Experts of a small language model: width 384, vocabulary 8192.
Below are experts of layer 10 (counted from 0) of a mixture-of-experts language model. Rows are named router (the router's row for the expert), gate (a neuron's input weights, with its number), up (a neuron's input weights, with its number) and show model dimensions 0-127. Each number is 500 + 50 x the weight over its row's rms, rounded and kept within 0 to 999. Numbers have three digits each.
After each expert's rows: "gets" lists some tokens that make up at least twice as much of what it gets as of all text; "comes after" lists some tokens at least twice as common just before its tokens as in all text. This comes from a sample of Wikipedia text that the model never trained on. Tokens count by the router's weight.

# expert 46
router:616524554584466460557480533500537528455497552536486475443462447481426534494461523466560452447513474590478475531514456606476461435461465468496556586522471432485545505439462516510458461480530438527523502459457571450418456491540446535508561543446487563471540504539503457464511458455570445582541474487475451511465526526506634408521478557531520518437504431441426510435548451460458501452411
gate0:457612582475441581528496471534507532393552475508567573497452474418415563555448473503452453342515439415464455657527431527545559469490442444495489582538461540462553471474475410469589468532509463523461550461566540490501528418524519478495540409462519530486484475534586558548524455543511526455476472492582489616524539513522607537465509545553594503504603526487488523489478475546568563526507
up0:579519455412576526463474470485465463510451384466492481594547459538520463465542595544486515560489534476503488358506565533498491576410543477601513507476412494461490499490497454520515552512470541485481506517498428514533541522446561437483496530565536507503533493488490432522443581575548510413541445553436498500457507526487533560522491450507462357525351507516505525562502555476473548456596
gets: " ", " the", " |", "|", " States", " The"
comes after: " |", "|", " the", " of", " United", " by"

# expert 42
router:514471486489501462515476579475493509548538508542500536531557565489412587530493468436437476490518448444465466468585541500483485494458566564494542522531543559491485526502477468507513540458470537521468490448416501537512547415445486548475503530520552520558485437570504452522489527524505460471508467428502471534448602512384532477578580503458512553569566421450462385534470461474467438509490
gate0:474556488486488484550581472537490527499534513440511511529546539411460555498522513492548410517430478562438475483522547511628495557416549523463488538439542645496622518504586414433423541489540553517410497541544536445559503451442437492552485476521535546562418506532523565561508526544504529431513488417396470488496574555543453496508512446584542423473456495504407455551517525476465432432448
up0:498555487615517506547491516620507478487407537595495516445448523481492512499475489543391449462552485426426500498534510462408519467470444538557556491515464519553376474469484556478415535520456471606493554492626515473526451511482519509494530493454523480474478451498568565447498497483478416421570568514461502608581458485519469364563494467509433523525483457438495511408507403472519485541525
gets: " ", " U", " United", "1", "N", "-"
comes after: " ", " (", "″", ":", " U", "N"

# expert 11
router:443486529579465430520517501549539464486491408529556541510426475542632550438521532525560363479543499446503500468516513548624439540479536549438526547438464411561551533548476456482525396453537429505464443549487504541471438544457530462532469581563529427469493581444531446531470455447499546450521507551458405418471450476587467458436553436516465459443567472543568479439512542578517445491472
gate0:449520592483420525607394506494481536416448532526506626459566482567470464473468507531535517560436509545481451536593546538499481485495428560531524480432515496551568553523517498471563511564499478476514521522494542608475393523576446575504552475506438450435553547374522464560524511492435519534439452502564444543531501530490524389520552371501662482518596403481529563431452448548608492522468
up0:548419540459470490402462505505494501544473596540451372483498484499480505587533480589501463574491472471506536537515520496446454562520451470441497542475459513477454488478359569460497432449478521439542493493453533429516529474406606564497513489517557493559501559604460539524450410522523578354550624522468449519471490439562503547524554479474557528457389489538509557383478462477502462499482
gets: "1", "2", "3", " |", " ", "4"
comes after: " ", " |", "1", "2", "3", ";"

# expert 29
router:446474398500498512502553471461446472494488378618473453589587496499524509493542498556496452534580539455508561471556491444556504456567507441499420451536548462561579458520393440547489496485503532483585425511525497497569520457477482521393505543487456532446541499478515589539524489527570513472477550503540534521483513467501520502489478479570454457420528431504595530604513447478630468556553
gate0:462433488538432492539505578455494517482461424588588588443488503449471492529425478583451443478469507512544437510416430483525511520513516590470462438474421484535530598495542478495589511475407552580523518487492541534499499540432443489540411473481492561574563400547602492433461595490511546481442525503510505466468499388457451502454467424506507440485517488522503468499481574463419594521536
up0:452440473526533543534521529543441540451460348474534410454679435454599488487479455496490481469465473543535462481456457587434542558444450494454496479506526541483578544391525537486496452509519406474493505462568492517502450512531505473452503524455504467481569579490456459563454584522550429469496457470488470508556464472430449491455545539486507496433423537537557479406584485613503514537502
gets: " and", ",", " or", " but", " &", " He"
comes after: ",", "s", " and", ".", " well", "\""

# expert 39
router:406407476495472520459482517399530442520468475489567551586617502464471481570471506366491490510473475459440388468503453537429551530518538476452451436568494582482440575483541443494439574512468464527497509490447441544433521451526451479513508516489453543528441527570442510553549453536428478516519550480462461511559479446442593567557506482461423535590516492497486535505666560582471466511560
gate0:530512542460513491509526488551516470550472557518444590453554440508444541526537565478480520470511496469551604505512551467535597444556500407434484496557424468550464463578478443527402628441493567609410474529510589413454554446410461452505591548518516567503479509521676554555519481450479461415556456555478493479485548549494576492501430581490508495530482530489526510482542536488396528502492
up0:490517441446553484511467420447470481437513448497483500468505511604541548546484440562452489463504535404497514445497508493561537526513513505499546552567621628541458443479541587566509421474556428536500537443440474509565531541518508595400519473485484557490490489472446403555509489532539492469571467513446459484555512574479591537463535556519543523501484504498525511477508484535469503527479
gets: " B", " D", " A", " P", " c", " G"
comes after: " \"", " (", "-", ":", " of", "="

# expert 51
router:484471471562452452510532461568522473431525490452499462419556417474537611465459526472445504394536547463435534481585511454537494555527473480469547478488511602522470455455560499552482486474446482581467409429525429501553466477456495517522471558433504455472498507465470484477413522518500534508442517533409493413536433494423458603492486546496545504435450481567546497420498477453482494568488
gate0:434433536571443549498538468535502504546520491480528529555495528539545438478550513527452619459530484456439497461411501503518511477518454491456517416554551579496627541490554442484439456466523589440458401577498559487545474438444496458563497499447540487560417422528487496469458483527568594515505423553462445419491445470469402537506407515530484532478453461528502500447520471478460453486555
up0:464489480444515480521498571535600455497560544514444515486518530536543581468563460435512426568496521479544512451521438526527539529524496546467469582480587495534396445542551503523517529560470472641509597455491448530496562519457506502426523433550445456463578557518467587470520464441400391515471505557474631551522579489574488486554487547505505514521586495425551514585431555552506513589435
gets: " |", "-", ":", " of", ",", ";"
comes after: "\n", ")", " Year", " University", " Award", " Minister"

# expert 18
router:529510483448514497586485555509515455546535518581582555550567521432441531439508473416480513543480473453451513518570512547538564490534403544507391504490437544505499591534518477491531450525497457466430454493447470598510553452549517563561418535473373549505466582483511435465456491579541543474490448523452432487476485594440436502501509516499585570520540507479448505469533462565560623452541
gate0:402483492523447481536572501508455455512485540484536592605473472512505547548444565537493484437495525497487365490420427523357523490444450552542516574470469580469578557446560482424502445533549461497520465432425527461456572439533529454579447580409425503470393503438536458506471608518512533456439507552410511467432472546474475489589592524425592502441495512456472472451578493498565557537524
up0:518502559350444520523526522413455540474482505548513443545477485553619567479450658489395549548535514516569493484545455596459556581480507470572506554459477516435528461518482457525536530499496437490525537574422525499479521428471483523549434581460517606530433434576515544478478548501599476511488504557471427506538494606421476472594538506453407433585489517433469540380511476521509508502484
gets: "0", "5", "3", "1", "2", "4"
comes after: "0", ".", "9", "1", "5", "2"

# expert 61
router:481470460538535514487545474595514486522447469478430456462494547486542477418486469494581509491472530481455544524534506480535579529480419387435503433546465499459516468537512592409446429548547463546557443608546557496531513442466484525459398528439442523514551467464520522503409493527553467494536593484529404523538374415516482482439414522569436478465432505545618446506475476579428611539533
gate0:485467404517493566440509586519492499420496507579594577589505536477463437509522496454477534550554576510426465490463525523514514403525515498534513483491507493618600452420469374481422537447494536444446524611525504536437518477532418512486509520479536444610612477468439485466547466550392464472388604510507576400440555486464459514566438520488520544497457503540468525518401472451556506485509
up0:620452518523496574553565579478454540534521561508483525485480638464439537506582541563489529527478616426353483516492488454517402398499490441473520424515596510554519534399554447505470492556435545436506497491534563543529504428525524525465571542570449450550552486568488477501515519448502504480619543604486514413492602561550460518452417496459498506461439555475600484510564449564440478561506
gets: " was", " is", " to", " were", " are", " be"
comes after: ",", "s", " it", " which", " It", " was"

# expert 49
router:510503504484443430494442477478444549531424447503557540528532487531618486599451477480499413534475461423525479531498417529556450487504582580456430472533489572479519530551431515484561545485559570471524540501504565559471530452452499549487589451553502539451453551549464486483462484441512518522459462480457483479566548452513539497497495569496487479515478481432467505519504431483481428399551
gate0:569474473535523467494578440520554521605472514523488545504530458499522450616541338514529420551460501599562383493416517524535512419531476587414525470502579572558432537540506484484425576532521423580538479470484472470414515524514514542505545571533537548499480496557506478564513473603425566530480491485523598524431465545527460537460542525506474521525595570470489482518483512420467493436499
up0:492508518385460469526536474451498516559461469488523564450526451499478531492586465514496485471486437492557514433473531500443539497467491562523528408418489476489492529518552534447559496490523492406423496562473447597452483529487445466509539525524538522499567545554448468605419519584566516420505560540506564541439551599489439483516436498528555525487465515563508466542429484577549500425466
gets: " |", " W", " A", " G", " E", " B"
comes after: " |", ";", "|", " (", ":", " by"

# expert 54
router:422467608505457562560556503428485476451505437449586514518549452421467442498443467449507417531458517532518419586507510569586519488554520459527562484567530509506544574516620500567520390462573503447409510586538469516500516509532485501588429518457515451545456544478579485523476579475447555643500501480435518415418530491516452499434417491458473490563443521450385474556505564589522523473458
gate0:535496489499495494510496467468469488509503562550514592499469474429504462529505508593461498505450590471432497521487494450503477542617435466616428533522505532494433462449526601517487449451554568476528456490522466478493367498508496537463530526480591392471538488495470469493502456483518497428455562413387563484549448574538543509503525467492442474511440462569387486537409524452512416528577
up0:533481450508521471460495472503378426494397468513564482423514513501458506524503504564570470519544454532593489514545478471596474494530433530639453564527507451448453471519476460509403511488453399522512551574454534540537480483534521511501528529498499425491504338514470563547534509494552530439476478430548479432589488399400529529548472497454453464516454537447563506511436516518572482415420
gets: ")", "\"", "}", "0", "7", " m"
comes after: "0", "2", "1", "5", "6", "3"

# expert 8
router:548511483457478543500577543542514483580486458505428496541517615462556461398500511486458504505474400500517475507574476564565442531553403573466470509463426487426383477656424477524543563523527552484486528463414444566507608482436565479453467482505473534565419571463436467512425479512465500478448412495449552425406502471499461424518449483478500555579508523478488510455481478528554510463507
gate0:530450493597478474555530590514505486545542501528477567475487512519555570502463418489503449470505477519537481547439523542422572422500472489497522506610486571489509557529538498451573504497528475544561424456544559532475548495443519462496579437610583511549422591512531537517533478471402495366464557515511532484515416543447504473644501580453427583538476523490517442530437474421549417458605
up0:475591468555404483486479461511505443499418527526544437500499398441479489474507465552520460416479535474428485449562566474505513562515458493584517444411509429546494452506518492517496434530429463449505460557406485472556452474538484508469380544437422449493577513550451509472448538525608526519636424462545530547432440503458506449366482505508495429437459440442422596462486535526421484593459
gets: "0", "9", "1", "2", "8", "7"
comes after: "2", "1", " ", "0", "9", "3"

# expert 58
router:511559485565463536580545465595461579399501490551472495410546549524498532473578494476547515571473516405544488537526450454572580547510466509474435389548423452574535482480506434542424493520494427568557492507545595527514443476513528524520443527418573505454498455508465559529466472525547475414566583538474492538513423508404423631458506572503534516497458449569587532523436517526507530397573
gate0:523435496596512505447489451588500527569572533585408592415530517405501506489460526478437433460394633401491486473492465506504516540447483510556600459492433431545499511497507607555401442497499411516547617402552504466460526532558501522494422496439542526483567541508497513540551416523505542458574499533509491577469509504515479509509499496472512494447487488411459505489498558482427476481502
up0:478472471603542435543568508442548576483571462494496516488508579526562431439502525537511452533503439543520530529549545393514529441393422531630500559374455572478512532514487591564437453512509473533492503475519528543483464619500491467528539508389592608403565576511367536537494524409538499521471503555411587484480514433575595552537450429519421459539523422471505562465394458493501532442498
gets: " was", " he", " He", " to", " and", "-"
comes after: ",", ".", " He", " he", " where", " who"

# expert 10
router:488476483504487523501543528565528462513487459536461508563610528459563489545518457519505489515469448525565584533531392495531475477491502566507468520521417485518522502576475486553478401473373520501475533459515470538443562532465563528489434502503543511598471478536476566579511511588499502486433454526564462412483585482488537553493439487486526485487540449508522553468455534564462471495480
gate0:424420586409549555499419479523531512437517447538559517531519580491438474505471479525604464465556575464517474442583533515608462484508440473576512504521450559580578457427501519470448491533501429439462586491483548490467474580520506445502529409532522449479593542567566527452552492462494459458565528441474513557540502463476500502576454534532584516555517376450565509496531410496452435543389
up0:407446445462456521518506560391458560483442496476571481522513504507426524549547511488405450484513540579391504521469458503481585494473477498479537522506508485571404563510513532464596495358521518568450424551551546620473417428473532428573502492448481508555511597482552474562567437584519538529521498472543537530529484486480497551459528493483465500435452510539443507540483518503523529467560
gets: "2", "0", "1", "3", "5", "4"
comes after: " ", "2", "9", "1", "–", " ("

# expert 15
router:512559463501554484474464508510535453444480532499493428595546424462480490531493450504575466464430462549418485605376503501460454480508580450560564446559439520547558439479545465511478437478473575492589512521557458491385539540529397435503581443497518450464545474452536460552542535432405433512537510444552524404586493584523476438512540519576577488485522505534536530425506464409507444542537
gate0:534542549481513559469486488532465459488501515518544503431486475501467531606555541509552500528493514544497505592472475563468504426629504548472351466503495561439525400539427461521438518451500485534443518572533439514503581499543588431518465450529491482573531497420467541616466462422504536582472381501483535510548489453430502479470443486529476556513490509547520450484504501497437518454544
up0:476438486461428528481519468495537534404497512512561561499483495411532608506386494514447499491476548499513517448494447502468474482428463507539667545466495548528490572542533499419542559518427480486420477567465464630547453493441481525559466477538557436568486541480587545460509521506459509528562579523571501566503567512616554547520540441544513489520407459446500502490544534527501524491424
gets: " the", " The", "The", " his", "'", " its"
comes after: " of", "'", " in", ".", " for", " to"